config.toml
n_layer = 11
d_model = 128
d_expert = 32
balance_loss = 0.00281
router_z_loss = 0.001
norm_eps = 1e-05
tie_embeddings = true
optimizer = "soap_variant"
lr = 0.00874
batch_tokens = 131072
train_tokens = 737800000
Below are experts of layer 8 (counted from 0) of a mixture-of-experts language model. Rows are named up (a neuron's input weights, with its number) and show model dimensions 0-127. Each number is 500 + 25 x the weight over its row's rms, rounded and kept within 0 to 999. Numbers have three digits each.
Before each expert's rows: a language model's description of what the expert responds to; "comes after" lists some tokens at least twice as common just before its tokens as in all text. This comes from a sample of Wikipedia text that the model never trained on. Tokens count by the router's weight.

# expert 54
Label words just before a colon in infobox fields, such as Population:, Order:, Key people:, NRHP reference, Opened:.
comes after: "-", " •", " Sub", " Head", " Est", " NR"
up0:477484494526494493467544530523507506487488528513467503533544472522496532512497500488516475507516539526531479541453499484481542490520506545531452521489500570497502495490515511469486471471485508529492491463494512481497478482510541483494512492472511507519530495466561501484485535513472544498488495481510531545510477462531478507501494491462498470553560519488475542512495497533522508469523
up1:478491525504484527486506488506468531509515513513521496511496509523449479491498499495495499488498490471533488558480497500528488465497473540504515527544480483488501498532475436546522508534504507473507464496483511472458478515513548480484480495486531452484528508507477485499500447496509481518463489501466463519520493552503513511521451511481492499501537506470539515446450492436533499453491
up2:501507505498480535499460521512472449512460475503473464485488535476492468518525483487500503505522523485464523524501497503500471493530524461450507528553554485467501469516480501494514469523472465487490534485533493447493482520498508495514487499473512516479492487560503495498481519496531470451447485503490462470495529531513530497526452536517498508494511461486467459476511503477520485527446
up3:516507502495526467500501464519502489514472508492492480484510506516504543567508483485527485500493497504536500529512503475504473515477452470531486523491476505511501484469494517471528487496425463483499503495509475487489548482543460486494508487475517463467493492519476523496480479512506569465529510482504542498502479481498496493477497523485556474526528483462461502481519492529572468458549
up4:500504467519476525549519503523506497497528456520542503529462517458486514516530517540514523498502531498469500491538534491555459512496476528536517437513508445499502545507533513542569476515476527496488473471539489478501493482479490500499487499503519449496520493478470507501517481520504506536471469515475486498456513529505489528538501465522524506494498505507502509508510498555489486472456
up5:518505506498484462495506495436510501526459494500477491516449478464493500509486516525541530500491514468503523548501485525540520499493525506470514513493481459507458486508543519504478497469505480543502490482506460505494490501527478490468538469479531499456495473537539503461479475429472480532516451513501490540465524461504516471537494467486503477464500507497493539484534487488496519511548

# expert 36
Line-initial dashes and field labels in infoboxes and lists, such as "- Incumbent", "(age", Born:, Scientific classification, Released:.
comes after: "\n", "-", "Scientific", " Conservation", " 1994", " Years"
up0:505497476518521484472511523474528491497533538482480493494512474509545480502507481479511437531493539520498465551473482459444450474495470541481510490528456512491447519514519496485550544469498501519493496443507517507478496507497497490514501511489467538544522484523526501528488468510503477545501471559502504489519519521534504477531458475518495467488497489528503479514515482476481490502472
up1:492501550519515541478476512468543482504507496514465514522480505466531456466465483531517509486482474547503544486493493518495505516450515493485498500475486520487539499498481490486485467545510503510489468446540519496527481471516514509485484534538515505502531481535465475434505497501505498497512465516506452491486479532549530533503488548508509527481525537472505514502498510467466544529470
up2:488498520510463518534502491540498503541520535481509486504497530491500492487523531542493524497515469483539446500511507487487504476468472511494519515486492506407528518484514533522506547513501467501520495468465515520531492547482505478503486518481528512533542474499489509504498488537476501497463465477486484521500501514467501474506469513526466515514558569530524475537472506468512497447498
up3:509571487506493500504515531511541481511481514531526519524496509517501513501490480505507510547472474529512503505503509540494485447535520514445543482441519543498522514476452485497510484490496492503522526501485509519515491513470471483433440480509505505528505547542484493516505469483527508489525533507489449467476518478485514531534477470473518517531527474521463502503507477490485460479503
up4:498483468546510483491548484481503446537463478473511490476503482461455511505512479504460508477516485520509530500511484528560488564532513472495491515477474491489495496471495535456506510540514517491541500519516537484505503494544515526500509474455505495501524500524502488518467436489522498465500479486532552552438470522521491505482502503481510478485474529522482512528515521495509470512508
up5:483507460484506480526499486494475508554499477517511537492548518500503475491464513486487455458515488451505498506523478490484493505509518528469495525539482524516515459571535494491432502470489489484511462508484483552510475499497478517510490478492463479530489492509522489516482503515506520491511532529519473551472536531511514449527498463515499453451517545491505471495469525532518520494515

# expert 20
Line breaks ending infobox fields or table rows before new sections, plus headers like Personal, Years:, and |---| separators.
comes after: "\n", " |", "-", " information", " classification", " (0)"
up4:478531477478495557473491504459538448532489481505476496503515485496498504512510521449531494489457498516505546474502489479487467501477484490490519467513485508479487504485474480474459464485550528479505510502484456497437501447532485509498513539527504526536520509521500508523477487502517486535550524512450492532494470515501469530476526458496535491496523536481536510479499479507482471450489
up5:526489497528423441506549483469473479503476495486458442499467547506494482449506507492484516516478502510495503499529501509523479486490501509452516485476498493527456488533539467474485507499505514522495514508490472487491438495522499471479468477481486551481460528494515498477500500482489489508519450518528506544531482503511482448465509501505458483521500494507497471499531487563489507508505
up6:509503487511537519506523443491510496487518461508530531499444504516501536499531522502498483506541488510494511446513470526469492537466498487456569493498514501526502520517460509554519473506503464454469459521514463530464504473494500541464499457485511517500494506506508490510493478509543523551475551525521466491482480502496516478514492498505509524535507468500522533456497490487483490546495
up7:491484512480496491500512491499513544500488506520455504523529461509524565464506516527522448504515523469524462491458499496469534497518484461482450485500497488510506484515495515511503482487520466512518502494513493491513471538557497503464523466489500429532497472557471532495477498474476494516514479529517467533505519512478511474542466519481485476476497522482488521537518475537543525488448
up8:572516466467518506472475496497492509486522483499508515500513530487502472499518485528471537483491552485499506522442563500494484521470508513507490499462510492475503553534494468503441489486504504507472473469500532503491528529465536484488487513524485544476530527502535488494465515494541501537493514481511510472542494506527488491504464482475491518493573488529470477532452518518513484519515
up9:469512495496514503455445470525493522464500489489556507548484507531536524482510483502451501459516519492537506489539533504496478506470477506543508530499491495490507531498466508482529518476530495502516484504473498533537543449514559543506491496510497491489511492491553507508512507559535497488498529506461511500507515525513526497549494546517517479486450497493503546496547470498477472485506

# expert 26
Four-digit years or their final digits inside parenthesized spans and career timelines, such as (2009–2010), (201-1), 2013–2014.
comes after: "|", " in", "-", " (19", " (200", " (201"
up8:515522495485533499480520521486465507482538493479496492547527463520469456474482464489502499476489465535546479505489462511508475506489499486503509479480467499507466505506522488493515491513520474472482511535515513471468490495510457501535479514467526560524489494543455446533527487519479518521529539510549504512488534495516499527540507534524553470479516508512508541468510483482451541477523
up9:478485520513503521464486509493528532490502498479503464504504499524544469526520470508522545493517506486510521460523489517509530489509477477525483532478485523494495466475477508532521495547566515481506559431540509524468473485546489491469500519515536537525507499506497518497540502496470524507480527486521466485458478494510458531500538498472542486494497540516495475468529489468505520537458
up10:501527500499505467507486466463545515522491473527478447492497507511456527502540504508506525496491476521566481535500495535499507506531514491494531499517520444493486468472469525528511487510479488483519445460493505553533535510511493522489514508491470467518507499493470460465560520494497508450485496496486523506553497486503466497521541481554490519501477494444512517483514514514497489516542
up11:490481466504503484473495482475498541460480516491518464525495455535510498485453508520569500483512515532490537504489520525515513482479528495488469480472500513495538461498501505483532514507497501475487512519503450505504501510540499487533491491538503530507449483454462528448499510492478486532457488487503497504467501512535496539499544498482498461467432451513465515509468482503551489510483
up12:493494517548496478489473443517484487494470488494541478520512507502549496507518549489507491527524464496520520489542509469480500483462507528511515507518508527527555480538496483536526509581482460518470506546504525460483511453515470485511476498521511515491543465533485517488481481490491500543503497503538513530499500526474499474530520489526491459500492480465513480451506472466520500504534
up13:525505519471479521507534508483512462513487492492491486481487466544531500487521476527556514502467488461505469540484493504511532496500424496498463527480533548504519519486518513515498468498508453510473498487558484486469482490459528512459545510478534516515496488480503532512481520534491491501491481500496445487499554495513492522552492507489508504533532499462456500529502539482488471499544

# expert 52
Articles and possessive determiners starting noun phrases, usually after prepositions or verbs, such as the, a, The, his, its.
comes after: " of", " in", " on", " as", " was", " to"
up5:494515496490435432455503508488490492485512501513510488490496481488516513525479465497473540504528493519517509543466495483501506539500517484476499470451502516462504505566461501528543475471514492471513475492510518475521497506507492518485495478512483494489525455467505512528487475529487532445500502466525509488533511447495507547507472519552535517526464547535517508505457505524519473480487
up6:515529502477513494519522479500507498530515507504507511544490469492465514534510503532440425491507528501493521509501515512564453477527473484551522537500523489486519498520501518474511514517489511508491527481530472526460520489510516532555521539513514509476466528488513490472498534475518494505500502508498492484487450491497493497486571476538464471486518506541522486527472519544489472524544
up7:482492504478504474488497527489527490490511496540491476446504504502485451535493524562523457475476467546424483461530510482510474480542520520539440540503516498525503495485491512516482525474499488502496499520513518494523507461444510484472502508502521452506487465518477502492499532541493506471530522531494502498490468524459515507478464490486526484486522473455504511518483522527507529534474
up8:488478493459495516482471489506518533504526525508510485449520537511517496530478486528533477524514485492549476512496490511489509465523512469494494483541494454510541467465515463503499487511507478489500524450531463514505441476477529527475498506480539492484473511498546472467479503468466493541495526522542492531506504520550531485535486497447508495521524480476496548501478462517452494491483
up9:487477489507509449501518528508522530491482529471505477530488488494482532562490525520479485481487517475485494502454508535483512452553512492475464503525477472499507476501562531490495489499482517511474496507514470485518511524480519473502534529533472508537500509467498510517514559524481568485491507474523507494502505515473503498558564556504508494475512494481505471489475462486481478541473
up10:470523493520498489550486506481472479466521555488518501464493450515516494538525467444490520507468522520456520492451521507512479541502523513471529504500461484511520521524520509509504449481502514479488481529501505509478476511489549531501502507473516470481523504501528559523488497549539496500462528508465473481494545491484542490537509486498488477512510552507462478479493542465500485502481

# expert 40
First letter pieces of words right after a hyphen, quote, newline or heading marks, such as twenty-f-ifth, ==T-ransport, "B.
comes after: "\n", " \"", "==", "===", "====", "/"
up7:522498481488476531476499490485529472549510503510519519460518522539478497510531466525525532536482516504491499534490505545489501467525522485526530499522505461553485496537472468526523510476576488445479523485484518466512525507476503503526464566521485488507437530507472504496554522508517497510497508500478478474514495497462496492475508508472492529511514534488526538466494490495540495525494
up8:460519530496504499507518514490494536512512489461466473479488508483507501476462499482460471499505436513477436502513537504512497492468454481524538496463523484499491471465494468512503524561505511512527481547487490522487530499511486492534479504523512532513514495514490486476497486510478509493454532475532475521490514511490488486468517482439513475572462484554506478553517482507509472507480
up9:484447523485510500522507483490516459483452500512470494499527505471529529526548505489484465493512538469553525526496465494523527517487530487475515545521507492478511498539493493466501493518486482524470498513513492476516490503521469504526489487523466469486521463485496495524477495485522509488487486569464484526454510439492509515505462511510522489471500490479490580546474542494483456519497
up10:524488470508512511496466501531533548475521500490498503484513471482501508495482499536469514519511471457558518490519471516527567470464494482512460501512483520476497479510528485534565506497526519533477463513528462487488470487502489523478511525465507539494507499529504502529459513522531510480521479501515445526470528455513517489510458478503451454503486487530490516493521531527530507473464
up11:499526499476499493493534479512483536478472471507469502502472493436486505536532501529500489494561471505508497568497514446483503519447506466540539457485522553525531497539494547506500517482472516491480499495492510517543497491526492511507568460522503476503499509538495477506494526457506537474490529488480493490510518492508519442486476505510518469519519530498518539489527524505509502508500
up12:485525543473502482505543503461562464489501519501520463522503502534506472498524520479563471511530518516504489505457510496488478452476527493497511495494493523448505502458505522481506516505502487512498509515512477490555491524526502435484499475512485469487503530477502477487511487513485500512455478515537521499502517506503463504496484537494486479498539497508563470472522438491506481486579

# expert 41
Lowercase or capital word-initial stems before a suffix, such as gen(ocide), Ind(eed), re, f, F(ee), Res(cue), exp, prop.
comes after: " the", " f", " of", "-", " a", " and"
up0:478509502508454507480510504515488476451457486503468492527493537489559518496530518517504483506467538488533511484500512500462525496484502529498531508508479455500487553521489515448493487493515478486500510517493497486471485481493478461495489483497483506504474519522542565487491569471526477511473523567471486519449520463513502482480470470537491537523489524505465498528486502477467457505510
up1:528534519513509491458549501519532497465506516542485528511482484533467484474488464577497499505483479494484555490440520470521497472540528525476458493552507520493482475495522484521519473510538474486503517516471516537493550532479499458473487507516494499488522496501494498506523489556494533506508485490522480507508513479484474451481518507535517530488529494500551478499515528509494539522477
up2:496487495470514534534510486483521490551533561530546469548528547481488497511512465483538453457516485517481487472496486535457486476529500512508479502508493522477518488523509472508484536500493468509543543487497526491481494517497496492519506504514512443462502472446528535486509476522499440531523524517499486496493522490504552488535528472480512469487473477529510503527522486495515491533508
up3:498502525491523487533489514485472490489519429483514521424531549450524470526500495529483485523466481507481520494435497488511490523478468541499508504543477502496514523479480506491510532538511454486557496527472523547513504482511533520533524518481469513499515485500456488476444506469484446491481500474487508544480491497518498498546500502511529498517508513489512507507480510491536519489502
up4:525545517532506491492537501519492497461519498503499502460462480484550507494485494504477457452472522479480523477503495528478513509520417537457553499468472488458477485501483483476445504510496519477492486528513516475490510498538493491473533501521509508533502465484529493467511507495527524512488528494497481473493527499491499538509547499488482484489461562505487538517569494504499504498466
up5:467494506524484480515503536510509555527509475476478527479504486489518531495504478508513510522528473517527465561510503494525480493506427507497501483490477526512523492505471485490513486515479543430472488506530521484517513513482492507529490476498473474508522464551510540483524516444489464509513469490543506533494509469468468509489500470521459472514493529515467538564515477528488475528511

# expert 27
Early pieces of longer names and words, e.g. Pen-ins-ula, Az-erb-aijani, amb-ass-adors, Met, civil, Par, Barb.
comes after: " Az", " the", " M", " Pen", " of", " a"
up0:503471484530491498464493525494503542553474512541520527432468478524470535511508510545488513502499484479457525500519547472534459454492512489495510538455531495534485494480494471499516542517483513486459467490499479530493506493511494458455528516502491490471480458529501543488531517531508506500524502483551511459518481535500485482502511486488500457514504535503467539504519500488477476525496
up1:510485509484499441484514498501528509519488517489453504512494519511487496471501521472462524495483463494511485512484512521537521468487514526472547461529519502531532564514454454468491513534515496463472487479524518506523502484476503491491469464551513479491469491495505522499449531489541500491498483493522508511490488497446517486543531448499450530521474522468488473481511488469496435502488
up2:522483523460503510481495437476460482502519500520475481501477510511483525527483458491502548483523477481493497501552481445498494494450514517500490469524488519478476503546523506546515509534525500511486494520483536499459472499479505547473537512505467476479504439501551531479519527495510460450459500500528477500517516523488499474504531528464532486498476477495493471486482512552493517485474
up3:513509522504527518482524513462542519484553485456468516450501513499502500500529477509482521482469480507505540524490465476516547544479508480534506541504498490514499500532478522474462531476511453517517467502519472486510476498516523510498504496483498487463500513485479473503515481521496493509504493568556502511465457503538513563548521474497504516475509443506442499520484524471474487514504
up4:501530441579497533483506529527514542490502493483480499507530496470455520484496489482498500481483492521430509489504531492472476519532448528535501492490550490511490540511531489507552512510522539516511486499484524495486548478518539479553464499493497517461491501497522536523536518504519453517508520472543484459485503525481493504501513497490538484509467482536480482532505505489500499491484
up5:541532513490489502480477474535523454478522486537485529491498458495475479477515481553484546464513496483503470509521491486511475533467515500511510492487504527485528535491493512476510547493450472475505563503551530513486522509514531496472512520557481451510542517485457508483513477472470495503469551550516496499534498478521503542484491500534505515479515482497524502460476477531485509504496

# expert 23
Common nouns or adjectives opening proper names or fixed phrases, such as United (States), World, Heart, Supreme, Fire, Time, often after "the".
comes after: " the", " a", " The", " A", ":", "'s"
up0:493486522506486469501470507503524473486500513509506490455485514478533467474538465499436494476495523502513522479492531460490516497493491523490480479542503520508485455482520535472500529528479521512558517484490500486517524458558498529467497515495476493490487503503505506485511500497444468486504506491500557532478485559467497492505519519496503516500435467474483541505487483544515479562453
up1:476490498486547459506466464478520483491517471450479527499515509497532482453481494490491512511535477468484561491507485509521477454476478492477496463496491526527485539482449529499473523507495461481488487502474545514512509586461517493507506517475469480537494469531541523535489505497518507504516479476485531509499516499462509479548463474504517471514504511514494524489493508533477485447509
up2:465470521475496538445502481489494515525470508459527488513495490492516500479490496522496516506452504499456477504489489506518512539478467507508448491515501517473474495481498465444514484527526490478521487481552505532508515486464505502503530452516526538482500540465477512542490470516520477491509505519556527517456474505479458514501486464549495522506533496520515515457547487525523548512470
up3:497538473513456515440500487492469513519495529459497517508484553498527473540532467547479456505479464487487474496554523470490522461539515497506490500489507510515486487471493458505487525527496481522479472462518493472486492503526521476516498528506514563508508524500461471472471512476465456481508514484521554488486488496542510510484487474460501512510505497513534483463465504520494457530475
up4:466557476509468508497489508487494513489511481493510456490445517481517463533475524479465476453479513484497490500452493494458498494465482521508516492488498457512480519548506495532502446525465494532511445528450502520480503502495500468514523482506510529479511502506512529508510472485482495500468537506513448514504473511507488502511477498565530514494458470475543555515518491490517551495533
up5:444505502458494509477484474491505487495503493471507503536523466512549503499524515516469513484468519535532485502479513534460493443488516517487498498551511458527491463503503564529525508513463505500492526470509557534497517497525518533469498468518464526475505499478489506514532483524451492523472510525518511446501536460478500464495441473482457503505509480505482489488522510532494529505514

# expert 50
Vowel-consonant pieces inside personal names, often after an initial capital, such as G-enn-ep, L-ud-ovick, G-ugg-enheim, Rod, Greg.
comes after: " G", " B", " S", " H", " R", " T"
up7:488538517524494463464510521487492469510478514499526491498520475533515449491436512469473472516467509480496499497505501524506523458533506520537530470536502507481532474516540476512515465534543493545529508511505465492466514519512452468527489489462530547470497509452515481477495486484479464469499501502500530496459492525518512471516494536464534523506499499492491454544483509520492496475547
up8:512497488504547486541468529474482492532514458489487468523534502553524502500489489465481540496486507460507475464478525477469510510452454485478473489543470507448489523529456504536491475470506488487514465482462483526483489478556533438470510497497510486515504516501508487509475482538522498525514487450485519509483493468534525474510479504520529506494503491503471496467506499431498505514487
up9:445531502463487487500474555507485490536527470477488503494565527481489500467534477493472493493506502510467508495533469514497517517485478532497504518503474536516504495499514513508481485453479537505498471469476508488472489530488527468481553474523527457472507475485514470512497488568486479505474534530511476525521505474522491522491535559479475490526513530543502522547498506523489547521518
up10:490497495505485545521503495509472500481507456479483469475483480509522518490503536507495521507490528529504498548496514501517447553508456485487519486507548466535498505473506483459532503478503528542495523507462542512489534498464493514511536453494485482488462508476486473515464510506503492477502530436485512486485518480541511535504527531485515512515536478576530516492538500513487538536459
up11:535487529502505524474491508460483500497540529531510534448506520468537494483524471499490520511503483497527514505455510487501550506490463512504472475541469521485472484477490490518489493491461494535464497523505534503546469480473549489484499510533470528546528467500452513489494494491513522506506532533486477533480486456448468514505486426489478511498477522508507470493487472499450497523464
up12:495542523510509466512511513465534511498464485527505526475506486491518566463471538481472481489524456487526526470520451491481516469465498498510494528491531540504496483484498519451504509513518498490499506546541538540516520549496459514526534469494502479482459471497462503495512502517487479506478465537516529512490514454464524470537504500506519480528516522467495466453486505514482500471537

# expert 57
Whole numbers in tennis set scores, table cells, dates and ages, e.g. 6–4, 7–6, "26 March", "born 5 April 1976".
comes after: " |", "–6,", " 6", " (aged", ";", " 7"
up8:502496528526489514496522536515510535498459472497491479557511516506477494487504469537518541511527473498536496527519502514437516491528461473529448497485540528471512456528496480509468491477472495472493533467482536497447484513509514476469501500498485529470516507480486516471505525509509443516478519511543501522477504458540510470454482511552511452534508500495476498516505488522496461515516
up9:569504497501479474517526513491510474507534495506471502484469475471527496528472505503527504499503511476465479492473484448466499472507509529459494479473489511477535522509489515534520503464503505504535514516522508509494497520519504474511502475471467485501514516513453546554513465524498492505512459519494495451566514507495516507525527493488516451521463473544532499514446468469469488513435
up10:499521492486511510511486474480476515528481517498524439473526472508507477448484471475486520473495547470495487530490478521506484472467474472497538494515502477494546533498507514437521490498510496481540488506489466503455502530495507511478511502517462508490487556449474490445503499489511526488448548481515497512500535480552498494509499556514496490481451496504503483441503489505502554485498
up11:514493495503548503507524491498544521520507530498490450540478529467519519564509557506492504508470493475483444504500498507499487502497516510494488477503518469429484497531482507502479503568487525489545530487520477512505501498460490504533551501506522518519490488463536509537512477501417497537538473488523510486465491525479501516535507493510515506508468480526473468522511474506499493521522
up12:513509494456482529510514522499492513481505511455493468564478491482518441485523472433500452523490493499501519556486526490501502485503507513502525492557500495555506444485525509510519494508496538499530514531493474495469463507504483489538425528482539513522481482460516500512505490499465502467508471500485489506510452473514526494499494495461527484470539482520478473487471489481512490503532
up13:492529509502511500506491467487514516510501467498487487486511524515490467480486541516559490509546493434498519559484518536508473481467494479482481511498488533519483502497501544481496443483483483494471466483510469481482518532521465505471520486517500536534504512443527505502478479492527481487530436505473472507499516509476546484552464490467527536514480545479502499519499503493487440476480

# expert 17
Common English first names that begin a full name in lists, tables and credits, such as John, William, Sarah, plus St. and Saint.
comes after: " |", "-", " by", " USA", ":", " by:"
up7:497516486493517510490489516512504505490485470437475500495477483512525529480482512541482491509537541533503511527479497519519513451522489523488455507483495440522489523492492485488517515491509526513526536503505518538450534495510524529516508535482532544495509508558546498506466468500497513457488426455505524531463498484467478491456484494524507510508476523516443539505519494469504534486497
up8:522472525520458489486501497504492435503532507495457504478509494523482469515514485490502472462503474522503475503587460505484454492504492491492531536528498497519512505507506487519522457492465491509475475470481537456525470507462545469503486504503491518514486519466492488505481489480509469488537571464480497490509540489512518506496494462516475533490518477515512564469508544519489527473489
up9:482490486530494541454487516486503483450453538509490483522517523497498485485498540491497483468503431515504460470482491453514508482471513482471521482494469528518546480492502484499510505461548528485507512465523479497518505480490516503489498528487535509534440475513523480469489535521499470552505495530516463516499524484537479522483491468465496437505488514514529522454478531482464510517510
up10:506496481541474493495470512512491583513493503506493477485525490488478530496484471498504492513508478521475499488458505437494449462523467510506499486491489516550532489508478516513483508496493457536452475474467494530454508529511459504512484507515478499541515475521509510493553497495481480533530550493527465490512502508469504536509497473535510477512465417478480524501508496515499473533514
up11:502451484492494518484450511501520458527495448553497456476498529488492450490463547555520510497492534503497466512483471517507489511504467496473499475510462494489504504495543473467495511524494496479510500512483511498460546525506504451491530543468515519468523540505489478497475478532493484550467483539482474495481523517472473537510473473510515458490527526531493483501465500527463493510520
up12:531481511548528468484509485499489495520465490522510496497520491478496559517525488479467478514507455484451480514472526466494515505532484543512470534498478538510462442535511463499517497502534475532529516459506510490489501496498514499534527485470501562528478502486473500527510493458518447499486510543493516501522517534506490435500499511504537483510527474514508437536496513472518520504494

# expert 1
Colons, semicolons, bullets and list dashes in infobox lines and ID lists, plus coordinate marks, as in Coordinates:, Phylum:, OMIM: 601031; MGI:.
comes after: "-", "\n", " ", " Time", " •", " Location"
up4:482476508494492476459522527517477461495526517502513538498524490507479495477521450487523502533470470524506513491500444491505461540473565532487459495497479515533497512502532487518487473492467478446477526491522462533536476521509488466503511441541513505509476474538477509471487496488481485519479468493514508523500460524484491498523459511516483494476516459487457550527535484510469481473508
up5:521507506515490524551505499495568498494510419469489500454499483462506502497513527466475563480495516470501489516494515493500544453525526497494459534475477507510496479486494442538477461490539481479505509468553506505504447528438497474498520510452472515483509490517511500486500482484500509480478509478492516531497476482481525490506520553492508501520477500517515518507521543493525516516497
up6:461515552428504494446507499501486498504529454484474491506506508506481525548469537451472514515509468506458539534507474497507489484503465453523501480491513515460482466522514525468479505514486496482537506516475522518500550510466527451489512479502527539518459493462541513497515468503496540503489523528533512527499493492500500523471536515502489537497484479452520540485481498518480501490507
up7:465513500494536498505490503476487525504503485460519473462511493521474449529496463462485529520482484479496502475460503484485522509484505493464481538492499502501482520477533513524477506560506509471516534477498497479523520468489463524541506483522489494535513455508539493460522455520502534519513517500529465495488512439554479470520475545474549500485560504479495548515498498479512524535499
up8:503460481516528464550500520464526503524537497457533512493499541497514544502510485491498478492540489456478469527503482547484491495476485474485454477513510475502503469484488497478476514513463525436479475518515517539471506501494515510531502519491439479449520528505522459506457478490476456472514512480503504486497496514512463535513506442494501522485510528498440485509513508469535504486484
up9:492465514504507495548503461515478540523514564471526548490498525494558507469483476485468491524501518497440486535509483534507500509518524494497494534512489477511504516520576452463471488481525512517484503504520477528513510491479487495491522480516493511498479489494548504488498500508535487454503450526460535490468515474475531521527505524496498470478504534519498525530486497563540511476498